Below are experts of layer 6 (counted from 0) of a mixture-of-experts language model. Rows are named router (the router's row for the expert), up (a neuron's input weights, with its number) and show model dimensions 256-287. Each number is 128 + 24 x the weight over its row's rms, rounded and kept within 0 to 255. Numbers have three digits each.
Before each expert's rows: "gets" lists some tokens that make up at least twice as much of what it gets as of all text. This comes from a sample of Wikipedia text that the model never trained on. Tokens count by the router's weight.

# expert 29
gets: " on", " over", " due", " out", "ing", " along"
router:189125115131133143102066118120140106130106120104143117166112109148138105172140126077162131104112
up0:150120128137098124136162162160143114105085118129096178141130131133139124141163142138101153109153
up1:114143117123125081106175115159166140141158162154105129106111101168150144153121158137135138106106
up2:137126143116106114160130124142104098121163113161129152107141143186147133113129152106140098095147
up3:145148118113133140118140132163135111110111118136112137160145187107149087151120131130121176132177
up4:076132120143154128125138100125094127100129102172130099123117121106075130126127193155140134146110
up5:163141139140126139106163132126169151122107116096112150167082140135113149139145146119138149128149
up6:120175159128095107158168173130158159040157099108126126137125105173118139154112116105121138148147
up7:110115118116159130140111089133161111093113099153147187128144132121139147143130119150146142137142
up8:147147101144148120150114130108095152139151128150149148153196170121158076152133138128155124175135
up9:171155101144157150122121118148157111106147132125122094122163141118141127147134103087113145076077
up10:157193121161133144118144166155168174130107097099113129160125111113109077158118175149119119081116
up11:135116148123169113128106112121137184096117142094106142098154128166179115133138132114144141122130
up12:101100135155161084073111109135113102138163115122131110117126113107093115131109120101110154155119
up13:131133138145140169094129106128117135130118128114102117115069143166150078157123115118158141143133
up14:143085088160136179117121168092104116156111122143102137107088154127109159145094162101126142153171
up15:110115123092095125085134111130133145094109088136143108137156177113130141169132144159099119129140
up16:128115143130153159159149117128046109143155109074158116138095122104125157140129159095145082093121
up17:110128117135119149075130107111087121117117149114123192122111148100179164131123125159105127103162
up18:185141119100183162083150135134135103146103101110100110155157151095120144104129115136130131110148
up19:084094105150104133120078138144114123094143126097145122133153150124126101124093158118145113147151
up20:152076092149130167124102122150126101139083117117133124138149108088124143150132121137092114096107
up21:136157141141130138105170096145124152123117124159124134142139104099149066121114087140126124130136
up22:187132145198143155115112136119111104097134090103126124110150127104149118156091130125139137155149
up23:128093132136150108153117077118131143127121105134120147113147110185136110079132095132117163143108
up24:151105104151128148174120135137105143164060180169120162117134169143097113171157140062104151111161
up25:090104106136148116118161104133156140152189104126112099112136111104105111157094143097144143106102
up26:138098131091119144099118122150124118133097140151121172134161150126161148130127086115145152153128
up27:142134105123158132160140115131120113092130092149137158101079116102137109090140142088127169142140
up28:151147115127163118101143136114119148133118071106129145128134148175109123108089098126142121098134
up29:122133125118150114128116149129127147139098129121162122124167116161135144174141095151109122104096
up30:144128137129117135103107111149119104069100102165143105162143119132112161111129111113141135177069
up31:073134109142123153105116126177158122154105148112102141108132155157097099118164142131146150145082
up32:134113114127120130101121177049172127125159127164144122156145089151136131138141090159146126107123
up33:163122120141136093144107149141165167152161107147152162115135122181121135090136145115153147111078
up34:146155106103127147160135198150140148112099130132118194097110108119180134149151108145157127127119
up35:150127082118131156104126113153107125138130138136140073144163109110117140090113151103106121118164
up36:113178075146128094111119137118120140166110095128137145138132119074138102131151085152164124121175
up37:176122124142139114156102152157105161129125171104148106158092121120156140125094127139135088118140
up38:130127057145151141138120160086158174162103171102172175182124113103119123130137126120120097112134
up39:156153120150147133134093125135143095152102093102152120148085142095112152156108157128196126116139
up40:117119101128122109116109143146108106132111098107138124087139167108106104146138108125149169138109
up41:127146132112143121124167104145118110151152134124129180169128151152135147124152155116132172099133
up42:157127101090154166098097133145135126120157099156113154117159098149101139139113150120116136167110
up43:117111096093143148087104101168119106132102145113177125169129113187125109081104110162138120128130
up44:078158132149184111077134125119125076129142125140121138087101125114132081127117088122186129158122
up45:149130143092120143116098116142136083120130118155130132113157137121099111095081106095143154098142
up46:170094116119136145107150106131120108149128125099141123155132126138148100129107126106092166108092
up47:091136115119145110091114119117125160115172163104085116137153100127105130134099119117138169110135
up48:139135074167093148118123161123170113136133121141135152120145128100131081081176125116107132163118
up49:145136120143096126185088126129151114139107131119123182098147134089090188175146100127114128121181
up50:109125122186150122147158173177108114131129070132131123136082143102164138138133139132143127162118
up51:153151143132073100106150133146113170098092132122143123139100138092113116134118153109092103143123
up52:110150179153132119099150171142123114138139097088145071105139098155132179133135120174122139115127
up53:126121111090107154125143138160167142149113131148157122122121077106126173131096113178130151118138
up54:125159079178122099119148115135098104114121078139120143176112135122123135114122115140152132153122
up55:109132156137147116122122142171138084107135154161129096117137152146171117164127115151101106136134
up56:152126133114112151125145129121145083166140108130128123116117096097128079104130118110129139131098
up57:117130157122145104166105149171097135111126101149120129109220141106119082126113103115177162112155
up58:113110101132114170117182134160125079115154157118117089154069131104154139156131168136109168114138
up59:153150092092092107097129169171159087136095169161133132188133123138173130169114143151142109123106
up60:114118088181109143106115140135145151117143119112143099129170130101148086091126099132147121120155
up61:210130129118044106121150179130121135095177112113130133149109152121168123157136114103088137104107
up62:167097135119171116150179145134136112139116169123106137140175135141133155104145121102120096132156
up63:167108069109144136109159091134141117120130154196120114147135166144120158148134145105123148105113
up64:118193106146139123150131148114083140129166118172114199121081141088139113115124071147117134097113
up65:131140126091103125126145187177108102145110120114169117147100138162130081157147118114116149123134
up66:156109127087143049122153134126157144149144134110138138128138099098134131144117128154143107108113
up67:145098133106109097132142100144099146116116138150110154115140154109128113124149167119136131112133
up68:153104151122136161108171118121092167132096177129145095148145118125083122122103132119188134131099
up69:165113099112133158104159116165122094094094124170136114105149112171114155123108124085117100118118
up70:127118070105112128135126103123114140122110122169113131119091104106144146181107134144156108133119
up71:163130092127130139131117093129103103141136126172163138151144128082113081135130099109101139136121
up72:112137073089135139119098148189136121110129121105131147093114174183175139112123103083102138103117
up73:103166153095117130141113176119142060091080116137158124150142159153109120142117136130063129104154
up74:093116110085146117104118106125128133167161152157123096099099130131107114150137148150155121115137
up75:174160148108091135138114148119110102110095104120144169099116129139153103095125096130150157144120
up76:130132132114146151143138135138139131143146090121142115165107106143138138146147076126104157137130
up77:113130128126154137136116103144097121134140144119104150128099130096146104110165164096152129126126
up78:131097095146132149095141114087109134110101133118106148108141129071092148114153157127124075146161
up79:131160105131095158165142135145139133116153094146129121109129142117151139128132121142093096083083
up80:120166122154131167112102118096119103153128149145145099167122100101108104103153135116109150115141
up81:155112147123154177080127125131113098155097166138118078163099142128125145121129150134150134107126
up82:115166144174113088145136139101118144139149166147152142140104109094164108133123113125119175096150
up83:123093143136091104129149156094098068116122153125180158075152140132102146146185153127163125161159
up84:131144139145161116135117097116130143133111116140102099133123156106138132118144140113138101134108
up85:131147065126139143087135148083119102135126124126170126106107141134120109082124164084126095143077
up86:198141117118163133107121105148150140119121087109136105137144153159102139130136130150171150101130
up87:118119115100189106110167133136147179138090128121113097107098162119160116136107120102141115110131
up88:112184107133115146137128136063138137111143133096105172134116130135151155113091138180160105126148
up89:159116127176141114130116125142089124086140146127090161118124144163126107178115125134134108136107
up90:119150143107117168142177101121194097146143126165090081147134106113122101112167117147119114120121
up91:144111143138115153172097162123114107106099087104154132058186113119137129125144130101150140142146
up92:162126116119169145145146138108155183107137102121131133146096106117086136115130179127141174123109
up93:122085164134146139127120130087077129094137130145134165157121152157166147111183127096138133118110
up94:147134125077168143121120145137146149132114118113123115130092148113143168109117123114117108108065
up95:173167115143164125151104122159166100119111153128106109132078152126078110127130126158145175095150
up96:157156140161155150115083108145123117132111128105145117092180131117157115116115134144136127110143
up97:124087103134132120117164144116135125125121176111158114151169113147111091141106134100146164138109
up98:132148125148136146078149103133115158122108121139095117170112141121113133160106166132097100144092
up99:142115143138117078120157117089159138174152179131133121166128125123118144153147104170091134151113
up100:128114159103173128133147128125124120114086093102131144100129088115134119073160140140134140099129
up101:132154158144165105101113131157098119127112113114111100116135096103163111106129083104119150126109
up102:140122139124117145112092118143139143135143132154099153141112086104117113146160149117145137128107
up103:163104146154138190081090114094083147159111088151107110149157147130101131078114130084104159142145
up104:119123090116139111121152105145135095080171120128133129161145139132155137115140118167158107170160
up105:151145114156127147143101142122119137142142152139082121140131138145109138063098155105129113147112
up106:141095167123127152086123145126095159133119148157107133094113136161097107142158131127134134126154
up107:122139122127130101155111151110100112130109153114158103166111119127127158136118109110096123112120
up108:122102111119062143119128110139127130109118159126134120111140133181122116132143133120101111159176
up109:180143107140160156149140122154098090133094097145087113164136166120164140086111155117152130166180
up110:149140163118127178129143156117129125139112150118130093147158121170135154157110121171130137132135
up111:131109114126161152092154110152123129136135087121121101149143137128180136129132119117143155115098
up112:142093117105177128127153102110150149083119082108148126123148152123132134160157093124097112147150
up113:181109114154172091133155136143117102098093115088123125147121105124105144125117147113142137134120
up114:148115111120093106157159135134132090099114109108136148102148061137123147114149134195138132126147
up115:156189108154168101112095133135114118116137126110134167100126149119100110096151093127117114118137
up116:132131126142166137122121132126148120104169140152105170103119107140117152102127060126123124123143
up117:117123157107097114143104128160107135105114108109140156122129150139131101136131150123100144167129
up118:147149127121110126114152145143178173153118144116165151132164104146174096130112144101143148117156
up119:155129099117150146123179167150165121104077123132151102133141178128100088110114153157187155094127
up120:108135086141120152144137149128130139150094126134086134150149124124168077135142178096140135112125
up121:153100154178160159123086128129141104128133107081133138114139079112125129104141143106140132144137
up122:143108137097136117122159159090110127138144133115148120136092159144111126111130103096145130127162
up123:112168134147147065121077143143121161086146111093106113120105144125137130161133082139139096120112
up124:113180164128118148103104140134182125135089063135141126157117133151140115131160122143113136135122
up125:095125130128157093137178165134151114147121133152113086097150104149101100139140096149148118112109
up126:162140120159129195138076093114101081127112160121164128106109119158111172118140101126158153139097
up127:179122112130102147112154115103085134098105193150115132134127137107167149109105142132114123147157
up128:140133110148181122123165093133097091115133150102125139146095142116101099096124154112151119090143
up129:132125145113149115096129100141101116144125129123106116135091136086152146094111152096118131131071
up130:173118087142156138142108148076117135172098112142134075183161127165143132067110173120101118152115
up131:135133122142153167127133112090120130057145136145109129132125112133127088115128121117157123097092
up132:106125146116115142104107187138125088079140115110138147160079113134130091133147095135128103146149
up133:135152114084118154129130114145117101112103121114112127130155127140144168157109141141138155112124
up134:138159128101133151105158138137145140140147109130122088131136135093132150128133138156097127044148
up135:119152108111104146088141108122117113131134142132143187127097167112105104116140100152158149096079
up136:137135133107164168169059106073146139147193128113097155129147129165164133146182107111165133133161
up137:149136091111194130158176133106118128161127134124099147151123156111080154089080092089083154118119
up138:117083153109141125099138120114147169090127113179140121160124105141147079143109114170101126140158
up139:180125120073084124142156143197165164127145107114127146146108179126142148175119102146099128121139
up140:144186150103089101135116152105103144144120116150121131151105162108114131152144168137132172148112
up141:120141139090151152122132090133175147108122147091120126108090121126099152105144111172105095104159
up142:171145128130124076149089147126127104107104095115103141091130117128121119109141114152143142164156
up143:127119122130147142105129085105101091134118115140123129131139116150132138115116120111138132124094
up144:161135125112147091124147132085114169150102134127144173097098152126133122089154105158105153119122
up145:127137150145108133149107126126139118103185151146139112079129175134141160168115101102106113108136
up146:150150131119132113159098146135137126141103136093112136168153169165130149157139155127099125103149
up147:134118125118141134097124129160130157133122106113130174116109085147093131107128092105117152123166
up148:069121136164128098112115124127084162171116153131108143150105115086136153132169137083167118127139
up149:102178111103166103118122162128125130129111126131128134092097139102140116141143154131133162140158
up150:152138116163132113139093133104120091102122116096159161141109125155134082130119098105149140135128
up151:136123088099098109150146117092122100177166105128123159149100144088138148156160146130136130126089
up152:107120122169132158149113167128150120109110138109185137127091127135133128114148129117135175095153
up153:138133148109118101118139130089117108175094144152105101115115159117134136161143164108121130116123
up154:150150108103154127094149157157118078109150081110117111135103121082126116137116159143105121113117
up155:155128149132125109115127197120117139173102179141112109133131102155169123150081115107099095114152
up156:178144131131145133136103108104097140132179106115099114130111140160144131162151148091118076106158
up157:130134140170139114172094129123137126117142137089138108163156126112083126104126105114134124105138
up158:138140127148100138139129124134135135145101150130162119147100137132124072074104186142178142145118
up159:146131137153131159124126113148103084131128147159115087115128092148125104121148138077116049114080
up160:103116123175083150147127140113091118097152096119139127086131154197143097149122144115123150163144
up161:097130128180153119105125139120154110124183143096125086105163130121166126113171140110113134122153
up162:113119088082107118125115052178150163159116121163156127077142114132185127132135152106118131103130
up163:126102124125144106140118169127122146139125110118135117153140129094153143085108120154148110129078
up164:111124145132151164158096177168083082110120115134128106121127134090140149152098142128123136071097
up165:106165139137067161163107084140176094161151141143108122116146145115091132156133117193158156105142
up166:141123119160130160105149171133086135136148121118133080140149146143142162124113110141152129088130
up167:110163188151174133126149101112097139125107112113147111150106131149146133135117107141127130167142
up168:117119193162109114089126157139130081126131162111148130143165136117109102155096136134135142092109
up169:128116132141154185120159154077155122101125130103151153148125134095130125153121176110092116092124
up170:128166093150174141165133114143156142126150121087146160163083161094173119124142166096172143112144
up171:168147110126147142106086109152146129181071177129141159128122138153093112144128153152128087141106
up172:139127099152137121136148134111105098111089105129130161146129139162108079121085053106130169146121
up173:163164114102081117137116154113125110151111114149079140112174105129124106147164114125144139155113
up174:145124140133125164152081183129142118145115106140143138132142135129155161120137122143119129163118
up175:172162134144106165143081166180156130126144111151159133122139070120097125130098102134126105142121

# expert 4
gets: " |", ":", " /", ";", "N", "·"
router:163149076192134106111134133124147169125117152162124174160110128144093133096135136113158135165098
up0:111156111142113150096127160121143125122133093116188114137120130151128127124141145137130147114170
up1:108131174136167128131124099121102155135185126144123094142088094104082095097122122143151130131050
up2:111113108173167146134075087106128130143107097133203111165126053097125110137105169135130107133103
up3:169117106150146136118139148129154100136152154108130130152108167178119139094084125136108141143138
up4:143112093122121126132126167165109127137170074092113194112098099101130142145126099130127118112119
up5:164130113093137138083111088141100122113090147122149131136076148133114127089101118168110120111098
up6:171129120137175119113125131142131122147072051127147142113138131115083141109143159148131136116145
up7:118123174119142153139091161136154128087135126147086133162122117141101116143117159081103148113097
up8:129088113176134117100147108082107161123140115097121129122142099123100122157148109121156112100155
up9:144178111117158132105134104091098082132118116128123114146136117119086109110116137115164133127121
up10:141149113170117138128187147147116178117097149127131118105066139138148139177175111129156139135078
up11:153124099159139120103124138110130156151110153167131133148116165135168124119139112148114146165134
up12:143135143126121129100098144094093117107136156091113129087140115127117067103120164101137146102156
up13:139150130164135133136129145135111116094118084110145111112134129138105120143068109090136147117105
up14:152165107107115136139165144138113157120108090137128134141107121118128156141143173126134136154129
up15:142100127121106127130114090131120135125137149103144071141108133123139110149169118132159146129141
up16:142117087122099166140158119156136132113116156121108135145108110123154164131124179138122148109125
up17:118132122119096141081118119147165120123113141123173127148124138161108095073149127105129144170113
up18:138154100124134148122140148099141141128138185130148176201107123185074113138080142140092086142138
up19:152107143110170086155115154149137114114142123163162163130117119136120148108109110114096146151126
up20:113117122132107126099150113101128150178125147153139091151101106104128105170128124104149144090135
up21:089180135173137121110153144144123135090086095125125109123129120133112174110129137135161133145125
up22:091147163124131158118113143151131122148129122123111130166136111166159103112130161107161107109178
up23:125131106123136148108153133092157066127127135129101161109120117112130144191119132121130115126183
up24:147166110124153087139085143120080142111167146127129130088092118174150107137097139111140160087134
up25:123093122131096125088143107099151157150146124161099166145148110095092083106106148140106117113110
up26:129164109127149082101127127136114110114136128091148178109137132151152147064113138103211141107091
up27:154072168166135124126121142139125090098129092102111183090138105099157127128142109138123153102106
up28:147157066061160154139128085100110085111169148114126117122103141107145117144124145104098137111134
up29:170128154106155109143146139119098120078099185147106117115048161104100110140133144114094127147185
up30:145105109108158139120115145168104098117110150120137128132089106160107147156122136103093089164106
up31:129090131149127117113114099093105109155128158110125186114161152134073111073074142141109140145137
up32:156158097142101146148146111130121078152126111146093112127121149080066102113148146127102134161107
up33:094091167160125136140098126096121078122152075167117151164086114102111101139180113153117110126130
up34:170132141145123114098078140099134135127145118124124118107109074091096129120119094120164141147128
up35:163121064122116161156096168162168091083154150142116126135145154129132115150127121115140166104113
up36:119114148143145161137155158105111072116130108163109125087112121126143132121114137103119132123150
up37:122140159152110147093132119157121132138118092134111110146141139092123140117111117082167104162114
up38:120145109123163109161121135138143117105103123125132177080089114136149136160150111142106130104134
up39:150118152100109128116129149155069135139093141123114154139077155108151137121086170138088095120166
up40:126101131143147131098127147157139137134109155104181130124134167141103118109130153127111136150139
up41:109141128160119102117109119156122129155159178133134114143175164155092110152110115154133100069094
up42:121110091130157169113129154133142144080123160123136120135146120121132089074128126159109161137151
up43:133118111115192143092135120073153138112118127101099112097140115149174148155113156087130113098130
up44:120156129126115117128124185119159103111128128108151129132052085095121163136161154120122093122093
up45:119144082138155090126155099094127141132129137147149148119097119080142109084085125119140111150123
up46:136115119100160110121150150125146149092148151097168115123127122135135108179117134101140151162125
up47:114144143066131078138162136079112097116108130100095120104076097153109180144130090145167120142107
up48:138158142121089084104169137131119169151135116151128089107157145086139132093090128149098161152085
up49:162149111128114112132093132107155131126147140149143196137135132123084110132100086133156164145097
up50:131137119118133124130084135097143127124136137174111119123146146179151166162102097104106125151120
up51:119134176114116148131130169159130122116073154113133122137147085133133113123153147096151138114160
up52:141164113117103095123169130096108176098131130111113172131086131157142157131181126138131092124094
up53:141075130155139102105120133112119153091143147150133145138084149092154120111128139165116143153150
up54:103122110135143104091137112118132127131149164118111130136106135133074126157120113179095127129095
up55:121135127132131170130142127125151103146146130092118128148113100105147118134160116142140131134111
up56:149121062145153159138142131125150129135138114125116167062117154153140097116109136119114129162148
up57:206110167166122097138126111132096135142124150102138135100148122127111136134145105109137152117153
up58:145124090150109132124140127092137096144136110114148130129133110161147129139115137117152134120138
up59:161096153115107126162108132133120131145090107169105126142132113147113105129158124149156106136128
up60:166146190139135138166145126158103138117124106159112125177124148130104138125172119137140112114168
up61:163147110120116137140133114138099114099149129098147115138114099142102145133178140083110138140144
up62:151139131145143096127140129149098165100165120162117167097105124143139123150067134101136107126118
up63:168146103149159173170174115125128190116120161104129112156143121128144098140118169111151104163139
up64:110119120137113143130113108137141160122108143129147122159175122167119147111101095142109106121104
up65:150144094144066125112126154121094121135107136149109109138081140099142130085177103113156124108104
up66:148134104185119107106142176108157157130103128148121129117080097181097153140115137115149116121067
up67:139148117148139140110129111160077142125102146135158144137103122117115132131153182122156120117152
up68:176080134137149151123131081133170146157132157164099154146145122094119094159128090133129128127137
up69:140145150166095172128121181146125117080131111116119121106116162138102135129091123123103141160123
up70:168089135132122117135148181129117137122127136119137135161119104126168156136172118105136121142112
up71:153156117149163136148116136144119107176120151110099106109136087111123131158114124124111146144132
up72:104112094108175111124150090130129111154128105154159136114108132154134106104100071157131123134134
up73:160080169122180097105161172116104152142137110150117123129092140145124147137133114156149141120099
up74:129131143128090125119116081098104135102107134127125136192134141168120171138135132131133155105132
up75:132095113138116174139103127156125151131148125081138116158094113048140127086125119129129104112114
up76:135120173142134127167119118161081151111121119166156155128118119064131128129115152131116142111134
up77:157119135154093104123148150146139173118144135126125156133143087121171104106186111136087119152141
up78:166121137123101118099173142098108184151110127165148140115117106069164136146128105070139134084133
up79:116171124136162130102134118110131139131137125104119121145092123129192153109091141117107150102129
up80:093099155106109126148115139145118167113116103139155108104122177160138133097105137158117110149112
up81:133132112174106104133124102101101084123158118079141113153092172088115128093144158102097105140141
up82:176126101158151118140127145146082147167107110131124133099166147164115112150104192142148120099170
up83:130126106162123106093124133111132071155120077138119108110096124141126126082127118101151147126129
up84:166152130176157141108146152150121121115131161161133118144084124117127105159113108164084068077160
up85:137117159104140089107158141112112118156139104156142123138135112153099170100097097109121134092134
up86:168155119097144172138107127169125151105115106092123098150113154098135147153113162161111126145114
up87:135160128134139117146122176137129119128103143095092112118152142115087110116108136123091077101103
up88:158125113131152163123058192139154138103120111120132154122123137117127129110096136139114134173127
up89:122112121126142118090125134149110100122107166128106165173105112111146085187126075124128121143149
up90:138140109144143114102105130127155111139100124076161193142123141112122105147150131132095152155086
up91:132127142171140150126069115082121102123100103102152148130121148126127149148153119135149094098164
up92:120085129169124108130132157114108108164127173146145095135075091144123115082110158105108177171106
up93:147127128162084133117076111106068161146101119102141126146112099053110124155134095115127131148129
up94:156120092101109152153118145141109136118121128103139148106128143102120140152099147098146136115136
up95:149188154111125152120180110106104146091114133109129162117143149117130167150138111178122123148099
up96:122156141134159119144108101146108151144092112135140092139107109119169110127127146126107131154100
up97:130124117135110116132109166124095106131097129188156121156087148137109172134165110113162147114143
up98:114137096168149147093146146103147130118124099128135190110115114138152137153144159142134150144133
up99:145158149146145143087136097125109124104092110084139098121090142160137092091114186130119150122095
up100:151145111133147173127139126126124129149103132103121166106160126128116149139137165125122151127103
up101:173134138094179148164124158133152135098107147144130113100143166161170107132091135168145141088141
up102:168132129110163129113121101110140124119139183123095142139072087136121133138200156109112107135123
up103:097092149165121147100119171102145154141124096119158144071143132157123119200112089124113155116164
up104:152108122148086126142115147129123132132124115118114151090121072092139136107121145130151121145068
up105:119101096120127139113181107184161097131117165154152122140142164158122107108130160127101166106118
up106:139144078113133103103153144103095126131120170141167105179128129140147117060128152178152188142158
up107:128110123159153164137115112126122136172089127127143130114139130152064131120116124104130137112173
up108:140126128095139113165132144102097140160107100123120119154113105127106096160108092133104143119101
up109:117141104147114088103104122128153122130120157069186108145107143122107143127128123157095129139157
up110:168107149121148114129160094121154094116123159098135138147156143107091142123125140124112148096115
up111:181138135128130114102088113131146151119148114155134103134142127125174152102145099127121100094144
up112:129153142121130125171122114084112131100114140054187155134095156142102154084132116159096122139147
up113:149128105113142152123141149142120147134136120104142149165124091096121128113137105152112109148111
up114:132121131164150116119179186084175136169108138107104152115113147130135121128136113116150152155134
up115:148089142145163143080142137136135118090111131116162140151100130137106146105165113123112160131102
up116:151118136120107105113090129152104112154105160162165114101126104150106141131089133143156150087116
up117:133111054159143135096127119136157111164113132153102150141119145091076106110106099163143137114153
up118:114144107132125080140135132114123184066141119097102130138083174130155146136162140166125093157146
up119:138094142108134115128114141118146066197126152132105138156116157124140117159161152105164086132157
up120:130128142140164081157161106130115126147124138145155167177109125107135109131134153122181116177142
up121:147173170120156119077135168109114128111085110129126107144108127116117069137105059125153175141131
up122:163095129142141086125152106135130086102117137151107106116121168113125122145078136125145113094084
up123:120172088166112076110192147126081093149129116122129100168127115127089108092138158126126149153106
up124:107128136134144122138166147136078156148122145105125147113146113103094184152183127154164114098166
up125:164103129139124082113157185162128108114089151149163146104139122104115150121136152108130137133122
up126:154066093082122129145134158165114144158156154151126141152132087124099125116119127149115124130131
up127:150128099152115093146139110122096106154085124158170133132156085126120114147136129163139167138136
up128:139132127133143091137097112108124068147100190149107150185135162141120132107154158111116077133082
up129:134115075168136121167158117118145103108127129129122139160123148096143144182149161129155135139122
up130:141141119170117075162103149156116124153114153141164092116116086131100109120135097121122108139134
up131:171112125101103132121107189128146139102130094097145159131152144112121061136136156113146134090128
up132:159100142137138089164129147133128111132152124124116106169175103108151148118110126154143145142127
up133:122160133104081095115097089101139129084118126131140118113111138150156119090175146088099136119104
up134:114136135142178133107131144123123101151116161180123181181135151134119102146129102084126135148123
up135:153191126165108096098102057124146132125128120158119167170105114144112114117155113147121157126137
up136:154099111116160130142124079135134099124071118158154144121124152092110113099175111136145146104122
up137:162149105127140144167136136148138140114117122098095117137102120169146180109118111105137100071141
up138:110163098171075153142122120094091147125184132144166079105102125131154103129164196120133158075154
up139:078184113116088108160077153126076136140156120171130105118139147134115096109135190149175139143155
up140:150172136086164120132158145165115142146175170115143159137112102097163159132090115112139142123113
up141:126117172123098107129148130131136114135110140139111107159141121111120128111153089179100122131155
up142:119130077147147147116166129121134115113162115146140140118124143134153111143151109113134083087118
up143:094145093134110143085133100080148103122148113111144118136151111117110127158116142084150167144151
up144:135151116122110126110103108128083126113115146128092080135133141138116131122168124127168133130091
up145:133137139162075076095108156123105085114130153125166103134135168136162135101133189130125166086154
up146:093138119112175156129144103120109106127110124094129126131119133151099145157118127139149114106162
up147:136140098146136153079105119139137120113160137106118142111101097164169085131140115076109133121110
up148:167155117147088117109085156156096150167128171127113105160118131129127118134147110120086154136108
up149:097141135102148130111088151126088146121131164132125119167109160105088105141096096147118097131106
up150:142132125181102097109149126157108113094135144135082140134105122189166136120096149136122130137154
up151:180119102137137080131119102068130148137126099134102137118113131111111113158157148145141117165118
up152:178095122133116085106108147188173133143120154140107112109106120103117065134144137158091140158129
up153:139133103170118120114102124150098105138119109096121117138140094126162107130100112160107136118113
up154:141172139132131081100083148114133132125140136110162121175134126097149148128144169134136118143159
up155:151107151151169143127092120161096132121108141090134104117085159105158109115090104145147124173166
up156:102110154112093136139135111163057130118147110122156129143099132155110115140097118103118108130159
up157:116126136170166121119132124163106051156164113120111126131105112133135127123094140089144135148107
up158:138138119127155139094152107094137081164115145162155129107128155141093141134133094117093150155159
up159:120132099175130133111129107102127141088139124131157158152118144132108093143117175106157110175122
up160:156127111134159124155151182155111116135144116121122135102162097093127077134110100126133127134109
up161:153118098126116126111144084159114128159133144145145114167158127177134118112141155134125126149128
up162:140129110209134115092149136120102120129093130102140116144117109152114139097135121106127144172135
up163:138118153131114135165102097101101155165052095103138106134132077129125131122152083124111173098123
up164:126204088158117170126138091139144162148137132157118147140137071120129083111132162151102101143120
up165:125133140131161124109117125095133121140095127122149162105111151128188131103154113143168113125166
up166:121159086184091115079153102136117120167128160108127110150116153122091112162115120065081134140124
up167:143113129155122052114128137099144140146116127171147187162142132122122140130149125136101114143117
up168:136159141132132123112102109131152085146070082088123128176096101158087139141108163085120170152135
up169:178082125126122079117098141127118111137105133131150139167125147124066156130125110115114157105111
up170:151131149183150077146171113101151120128069093112113149163076150114080097088109156127142138111125
up171:154179126154141067109146137142105110139159163132103165146163111160134123149086140100153149139047
up172:134102134126155124150134116212176150134140169142082193143145114157166138135144111160108089151148
up173:186157103094139158080105160166125080134096145103112133097117152158123159112145172129098146143143
up174:181144151099099129081103136119115120116120122122152127128109152151199124107144109123151142164123
up175:127160133078139099147186147155142121140126160113126101145093102122120120075112140170138121137161